config.yaml
router_score: "softmax"
balance_loss: 0.0101
balance_bias: false
n_groups: 4
norm_place: "pre"
positions: "rope"
rope_fraction: 1.0
init_std_qkv: 0.0497
optimizer: "adam_variant"
lr_mult_qkv: 0.4
beta1: 0.9
batch_tokens: 65536
seq_len: 512
Below are experts of layer 2 (counted from 0) of a mixture-of-experts language model. Rows are named router (the router's row for the expert), gate (a neuron's input weights, with its number), up (a neuron's input weights, with its number) and show model dimensions 0-159. Each number is 500 + 50 x the weight over its row's rms, rounded and kept within 0 to 999. Numbers have three digits each.
Before each expert's rows: "mostly gets" lists some tokens that are sent to it at least half of the time. This comes from a sample of Wikipedia text that the model never trained on.

# expert 2
mostly gets: ";", "\n\n", " —", ")", " /", "ge"
router:514524434497448377486519415471518428452511602494485527402454473509548526456418428446516508465379484556573510537549429512489478504529494541551534524477582513445422474524462454542519531518530594435490561530471415462559565569485570525516494480506513523538385549462492517397526478482523490443533567597465572579498493556440485549508512528485584524489504555469579452541414446486474419408614473466520509482444472483538513499435548511568461523531475495534609512508400561443578473582503534
gate2:490526542460483542451524545461548468527546501448371483487497440550549514476496544678432541512568415458436545487530498576609406487544473534480478475423500438440447493546483491505523591456484547500555517591468430504455485405553472479512526530454511409570545560482470523478488412545475515571465528471521513541511490561471461374476491440513518488560549460526502462484541490590477560467561534536453557466498596488468467484608608518547461522403464474429494580485539478552605457496556503
up2:414608526471478587467462534472531494487522518479424477582499471508452454493456549568539581601554484404487552494529506428519599583436445502465495556479556504517489439605516468546594452490556499481453482453542520563511552601566499516482530513585454508532617568459510532466444474470523517417550554536444512382454460555504473511529497565540478560469533481520369538439453451593507563506503451489518461440537571527442542487610431498535529457489454481428463554543538449479551452432551491
gate3:464494518530491488660467542490488449434512509453485410443427506461474432475411493531462489505529528598492462545560489462483431531507596495415590510513448452577474534518555532639611509450427491489566492415542443515576493582436472477481547540525476534527526503422486529510599477519495572555531501477538543476525496494512508484560547525465470464478474478456472509442398467523577490450530597476566450527408591502490524481585580470573453600494505492387492471584498566459536522571513522
up3:550474460533415497475523484471559563429480559527443606601449480491470576435385524476495532520518565469462395387425325570492472525445474484520457457463490571527532466585497443488443430419533582486453483523590431545532546525523477505509501487511505557510528446435478457436482491504522487443458468590498457532526458526574528534397557570546513543525509445476488605518569501449443530445519603505513477468523409431467471447559516508488472523486468506480557474554500533549573391482482503
gate4:506482536432544497436506545531436539487545507423474462536570518523437536499483553548457365487510560538465415573447467467380515528399495614541408565570501523556494411462556462482529507426550449474562460574524606582498501488577426514551497455413459456441485453483445532478502516487503418445562536515455492468562549534532467518583446531501530531467496529575518317500440494414510447479487445436490482516442529545471498516544517524544476553453511580526464549428460433469506453501458535
up4:467558551391511513491506439388409481494467527439533505546592541528521495552470529489538491438528455488472568417431477434489472610511492436512547490469506426569469542498519563452443525491622506491443473574470537451550470544478441490432487548558528461607582526465400496492454522433442499473396483475535506496478442479431489446510528496498568515472541468497451517428514581542418538488532530602492367572478478449463452331431513460506504563557495526548482523543544481517486518520441583
gate5:521521557532460539460485562447513296465587526490540431453564514505518467534563529539560531433498481411478513543444521511540437490476470413568453522617519491449556535409523481563522466536497533456593491502493518494526513487494519521619403412556500395376523477541605537487530475510505534525507542509550571574502462500490507478466539514580525412425466518478543499451536505529524553472474463526512522441483593557442501538583578507543468493586404445542451462585493500480518531539472433
up5:452438497469520502476531474406557509475508476454456462415461488486518452457627522499477408495495514538512465515471502552534500526411402554528500538474516511483518445526482489425477439468422499551487418441558511532390458468553537514584454476412571515424550465428506507519466588469563465420506456493498507480441519469466428422524473510490438460485469530543594418469408515561496490453593526527479526621558533627471549441425504470458483444502474545361537541529513481650524551454506529
gate6:469488523499412497560453452480464515508526455420503491520462483545557479569472386462542521440445523528567564490507475457487449539425520460488445500450507530575501461481511520541572496513442538454447497535542501475577617537460503451497478489436571487517543525548472513496539502529373536440552598555532507452584457514513513537518603438512522587448463463538496562433548528436533420484524584552534410453350552482516472564389456460504397612488480483456390496444588549461531515520541559
up6:496565485581446449486477480532569585529523544564566476455495492519466459432512482503525500405411475463515477487508574568469561411549468486530663559457523506519560520440496533470562447415517471508511491487424538624449503526624523513547393489564512521454467381531452518484490510521489530594457535467500500591589497469525534594551411516525537519459519441550390485509510536485520556526495498488475597513508518486551498494455472437527559438474418533506559585442514443462444397582533480
gate7:498529565495454617540524499536481514504496459471426478467500410543446478461444461421501477436503513474480548477467432615533483593411512494560476502446501512490563504407467444485508552514565549563463502539608420589535469478536455504460508449395440524511534526516497577461525492521447448552612528429499516570546478513521599404463499540493484549530378502537510543590497562434417589486445573487535463529525489438472498522470547410372391547450457472494443545531497541478579510491479509
up7:486538496533477530443536530538531486490491448465538462433490489595475555560466574491536421544534509398408520505498457441477453467422490505474563513452455426541529463469467553538460544594536444536462531509495481511553482502488427453461452423528523411554498426423556572561465484465523525489466520443499463532556461438576466546433434471464493551490486432601454552401510523573549493628447527498490518482504552580526534429451473478340437598426470451533433503464458556627530425471528472
gate8:501556464489553497417452440458511427492520527451423521490462507429566495470508520368547477479420505431438581522512538500462512409415449474541492546479473472527512447602568390430528529544507476543428357458555502451436575475514454537417469546480506489527514414564511500487397475474370507488483482487472454513550396410482493453507497400495470577480442456509497522511486526491510473547428500559472495485433441550488524521485586401521391438459564514518453531563504486437585499481493561
up8:526498522578547445412449514548455509480432544521499495409511511537470497491478469486505460567477462571488394491512533436494510529458467518620531527495487511473569432496381503472523496520391445539579476463478479554485496430506564511474481502426622481534463515429516385563497433494491415480535508453519582469411589412440578462501435478507631454423527460447511564553493423511616435561549431469452503555457526482513461521436498569526480479478571453528539545488486424548414545503491563
gate9:534486490496472534506475514466555424558508546443420444576521516493437502504483513475433462482532482425529521465487513491580432511420426549444544542458499486452483479482501573468468406618559527522572561549522432468498410545528480447613508475549466466557431515469487518516544489471471537559539654423472458464543497464436443417484445465471523476515473498438489547533496572614367555527467574415553510477491427472450391557541565488535439511537594516432443516608525417467496485544495492
up9:462542547519501518461515535573477459447481475460370587519475428517525510574550551468501599470513509564472492515491558627512449480512388535528472546477472474500500449597581481603467535487466537485476614556441524509475483475514445548512408595465539477490467523579485511457547549445546473491500572436523533492519531570547515553562516570486540461480484481512565619459550407477586456480544507481435536535504565421576520483328443479449463527437549583460521582509546526479531467486521453
gate10:573538410547518458451459492521518487503549524456519486503552545526574520490526427513396434540514524498524379532583432499535455597521576490442444472540461544441491568525548473495528440543493491506575486466539461456552423535525466538517457513572558460536487460538415443481498534516444586499501538510496455447351549501506437596476476495521579421444603456559545481551518498540413608557506405372514539453467463583430422527549458559544475469493498417464455563537459504508558465479517449
up10:499568504460528501490632501534497533532483485529472523531489427530560487489498524581472497482643456496441634516473484485551513502469495510537465509466527490477458494512488532462445564488516469531461448468516505466573487532503498471435509511520571488470546545490496639521547472487535492476603454499469552485450512511510543392520523561465490510546451546460510475466486507569425586505575428434517389549552447531494575341439486472352442458623529552494533441624566408520460461554484560
gate11:457511573501500437549501489536505515449494515616474484519506487421448463477517534510471507530426519563483490509410545456448541478461451623530579392445533582506560497384536563521482483406510522503469495435506462598482472520429461495550511537480410461480439470596422495445554506547494430559450510549469472556563472414498536469397458410443428502537524541565507483531451517368537530520493530426483604498430468415525501545432443490488493482557513519511538613432583493435515542533457446
up11:501480483533555504518468504499489563578563538401544540557513464476419477493483474483489585473452525573481538434512587465519518531512551462429552526592477448453458394484640536422496489556436568485365562517533506506474518455449480490584514516486427448437444552611553560455500475543569484436455477478461538507560591511589433488535543413414556499418476434496446539559516565493459506442479420543501421507513471533468462501535462583500601488495546464488477545538396449431496513432474504
gate12:517533457471552572517498498458478513541472571418457561479451465458485404555428394549351567460503509554529542479544488561327473445558523498511530433538502431510425405396563547477530465533602505494468525465550498450550523437489500529518504449514420511509502530490457466485452407534427507453463440503533528495490465534591560496540539467372455509496493517529531591519560511482430490595535427541486564410581442481512477485556460513508499517471453574601531504553494519520527501469573444
up12:472492414613539469570550529529422468436474525544466446424568608513521437434448515499467556501464434541500426576517518439391463460451453464475532512577602548474466450499535580384449510455495442436476489454482604512524525488519492471495559467550547480456475437528473500512495505592407450470488538442563484539457457544530521440475469456546577453475471503481565495556570490449426518484442498371515500557455418505544572520527475466502565373591495512476516535576497595569542522496495540
gate13:466547516523601528469495509500601480385463513448452471483569538521574485462473416500500513437553522516426469405577498540543494520556456534501446562485580490455462493486379513469508518500529589606493430399495461475498419510585538491399562435489505518437534431539448534477502475576556474623550444528489556516528377563456574496472453495459528501494464422537437502499578563391524522537530526475489457443552561592503563547597569437531483509501514510498497538514491463403491469462495448
up13:485524517584518514567442482445545478444582510502542500471491536548433452522440500533427594533530448536524508514552527534475486606538474380578469601453444523539495523485606559477545355494458561512615576551539467466557509533485559532525473555494603402469485476521489532471529476429563506391575478481495550513488460466492570503511535555391578465569498508441562462530454477538560400466512461496484520590460472506529575472522547451548636485514562481537557481465431457477503462480527506
gate14:477450429499561536568479496460486502509509496511402434445381503500517489465486551458438511490558518458509427496500506399558423471560466535460582501476465459459531363539510638529504501459410529393529443442465411560439432513417564456500552431546476531481522540519487471539599458588426508540487519459539495537580480545530438520445546506473460541453621498540500527459496492462575449477569568487504450493585584521477487497574539476550512559560388479491480549542481482427479411560490511
up14:552405391539484497483509595459538523588463491552461506486394536557544420546519472412532422443598542516446445513450403508516488512512577455454506506523572453374561509492502514508467458507518439499506474424463559502577447528431553510480465528471462554468529599452441474452429459439560509465423558498540524515576455552561511543503525535415501542451535421591528567464513501516470526442441501495547441384556422542516556554523568501500475559499374447531466421500525487470551452525542471
gate15:611436464621542461499524556487512421508502459560471519369482556515537475534433457507457430458479548506471504508529482509412533453574527467497436505533532657439527584525544457440593510492537452531492510442541475552525440632520432496517444440531431537482518447593472529542541493505447534487503458466524472565484511461490455508529484525489543485437429453534563497560497578418489529530453549332487491514499556477502483468483508501620461454501548457513412391570521518534572500495526427
up15:496439443532579553609538520534458544441551522418581496544486514557503415505574486524455475395441476525528593445577542520504433479515497420462481547581464454459487559530580490485571520535569483501464551452474461578522534519479440522465593528460499602477506515553453552523551510546553541520508468472529540488534472577444510534471497507414477387463461505420540468536529459430493556427583468459567485544494580487488515556546475615461502450592500541641574478543445596494450495475496583
gate16:543457477535553493457504477557565456475596504522544526512444545496502484489432511410610511455504502500544500591534472511454517628545484507446434562526562518503498541534379447490546369616570546554517491514489540509565523572549444473443571511513620519502515461502442504411501521537561416454483561459580427485446416488479563548574550466493597482440547474551539508527431423494612495450518528427532503513484502582471544524545479452601481484509573503509399479518542523468496558443530476
up16:447484521460500459555469552431566503577512450544493493501539518480507490460445493466475469604559517474473456387474476496490531488534506577433555477403498504510526461535613465504425388463540508465494384524500522492448502479510561526486497528546498347605570493600488476579413532520480511588445488524442510513532563541568438544412401454446382495588506543519584536486527503437487530536488462497469511542568427564562530559546538511488523472560420558481523549506431497432580512445423504
gate17:455574533460423585551525470510590479449503501503459483435500517545480551597528474545474600461521589451497518584534548568430532514504490410591450436535561575561453431486534462536403556544420476492511484514572507493467578519537540470511443559544490516468510467523593554375595508512483547560494509496549495457609469488540469549591466521475473541454449503533512449422539431456434518476552416435411553514482445460524493387468555386486566487501516571479482533519543585545484472523542520
up17:597531587554531475475517423510583589549453588502498625497467588456503515541546523480512475434518552473431437517491496460536491501450481463508570517340498446534487462511494481545576426556565495462507484468471473526539419537565455515453538492507397462469514621495508455558462512479529495530440457490551490506447443503434567479516544459502454510473582415451509492448510507485568426498397543465626388492502489510481462515485490549502517585384541591497536508490428483481497562614544553
gate18:520470558476432420513556453491506512403461514547429405480480414537552545418354482524425488567616441510501518508523501542545493569493520563516482453503531506537442532544461544476510513561486518544544557517505507473489441520487477528538521549545458558454539496484598522576557606539608443601418490502521532493520403524528483536467454506561500479516571495435426475526527337483525484526490425588490520572481504496550538396620507551552478530583509494536497544486441481493519565560409501
up18:450512528472537507486431574467498401555487510472521522531586533472397436415545588462455529520480513445494449541478516533477465447463473611573523550520495540543448534576547460491454526517607513462491485496480448414453486537556517504549451480502546555503575456444404551515489475528357474483515490555410546532600470463501541393439432451492470568584538532486542474526480584573489493511579469564523492462398496557526469499388548512546495598488491540390447558484493484545589591494500506
gate19:485505513425504503489468466442439525452445559523446498509506480568575491518481486548466507523490566457513503582535509485518441384487526480600473499527469434451494509473520582514513413466522576557476496466533464445584446536487552529491584448476446471601547518450481528560568479477452581504514544431580537525424365594486442477520509475511428423464547485494576404494489612495505582571497553579444525493490516611441535587523504526618460536493440532585529487622499478472546509484572581
up19:483509478482493516456508499536590442430417552473613470565571504526539586543487534480460534538505539498493535515537461512543497424490472555541414479467474443523571510518467469561497589519515517507436575468485498379552530505439433397563497416498477456444499480522482559490516484451544562470507596524408499483533482593573461625441524522478487539591507479432399489448519546495568524525494427511590551467489550690516500524604494553382452503499493533474513507536519545441521583480502514
gate20:482524428563474441613556474452491540485421552475408525478551453543483398468492502503442537441512511463607458514391423506513401527424450478482523446427474451478542437459566489373542576570448534524476443552484460551427463495500547446375568410487500486436547517501531428487420462558453447565482575462491509539452436433519467516555462474468504520522471506482484524458547442472466545449535521490457460510550487499490430407453533420511516442602465564561529579424522494470459462546543436
up20:504354519471378521520552529568451459512491483500434473483538517444441509568437506393476482466506502584560562508448504480550555447519436413479567443563533494482536489508581475548507574513499501449469427446480421492433456464549465430476501488513527444467492509443555482588522506457455519465477494538546546571479456446540468532560424597517527612472392523496465522483590552498488454409547399440545488393463477493493460474490513449604498512568534510478498465418619558544400497544508465
gate21:529475484548486535512521441535527494453568505522455523480515516566549534491412448507531442451555498461620530539479626475502511517537531635544579497555493539454549454485405531588546495556504506456485456524556424518515537448441600461514517535407472464479503500523526481483440559473445510428492443514492590485469519423505392497450554568452594632568532474492474469549545529564523502544536513487470481442599521558442606528579453490544618450481440520477398551476464514436523481565471432
up21:528458417600518533534575445476552449553554432522628535546499520453537542483475396577566427509547485520474462498525474475614519465482467471392559492558557428541571448469515578516464541553460496450480533462462468512563469499482524475540574635452525456544551500454517435481503560440481535531454518447460625469505515457470448561477548406465482545529555488415496458558483537505513400580455401477415551524576557561526625491549472507553545482518534492508478549505531508535568529446512498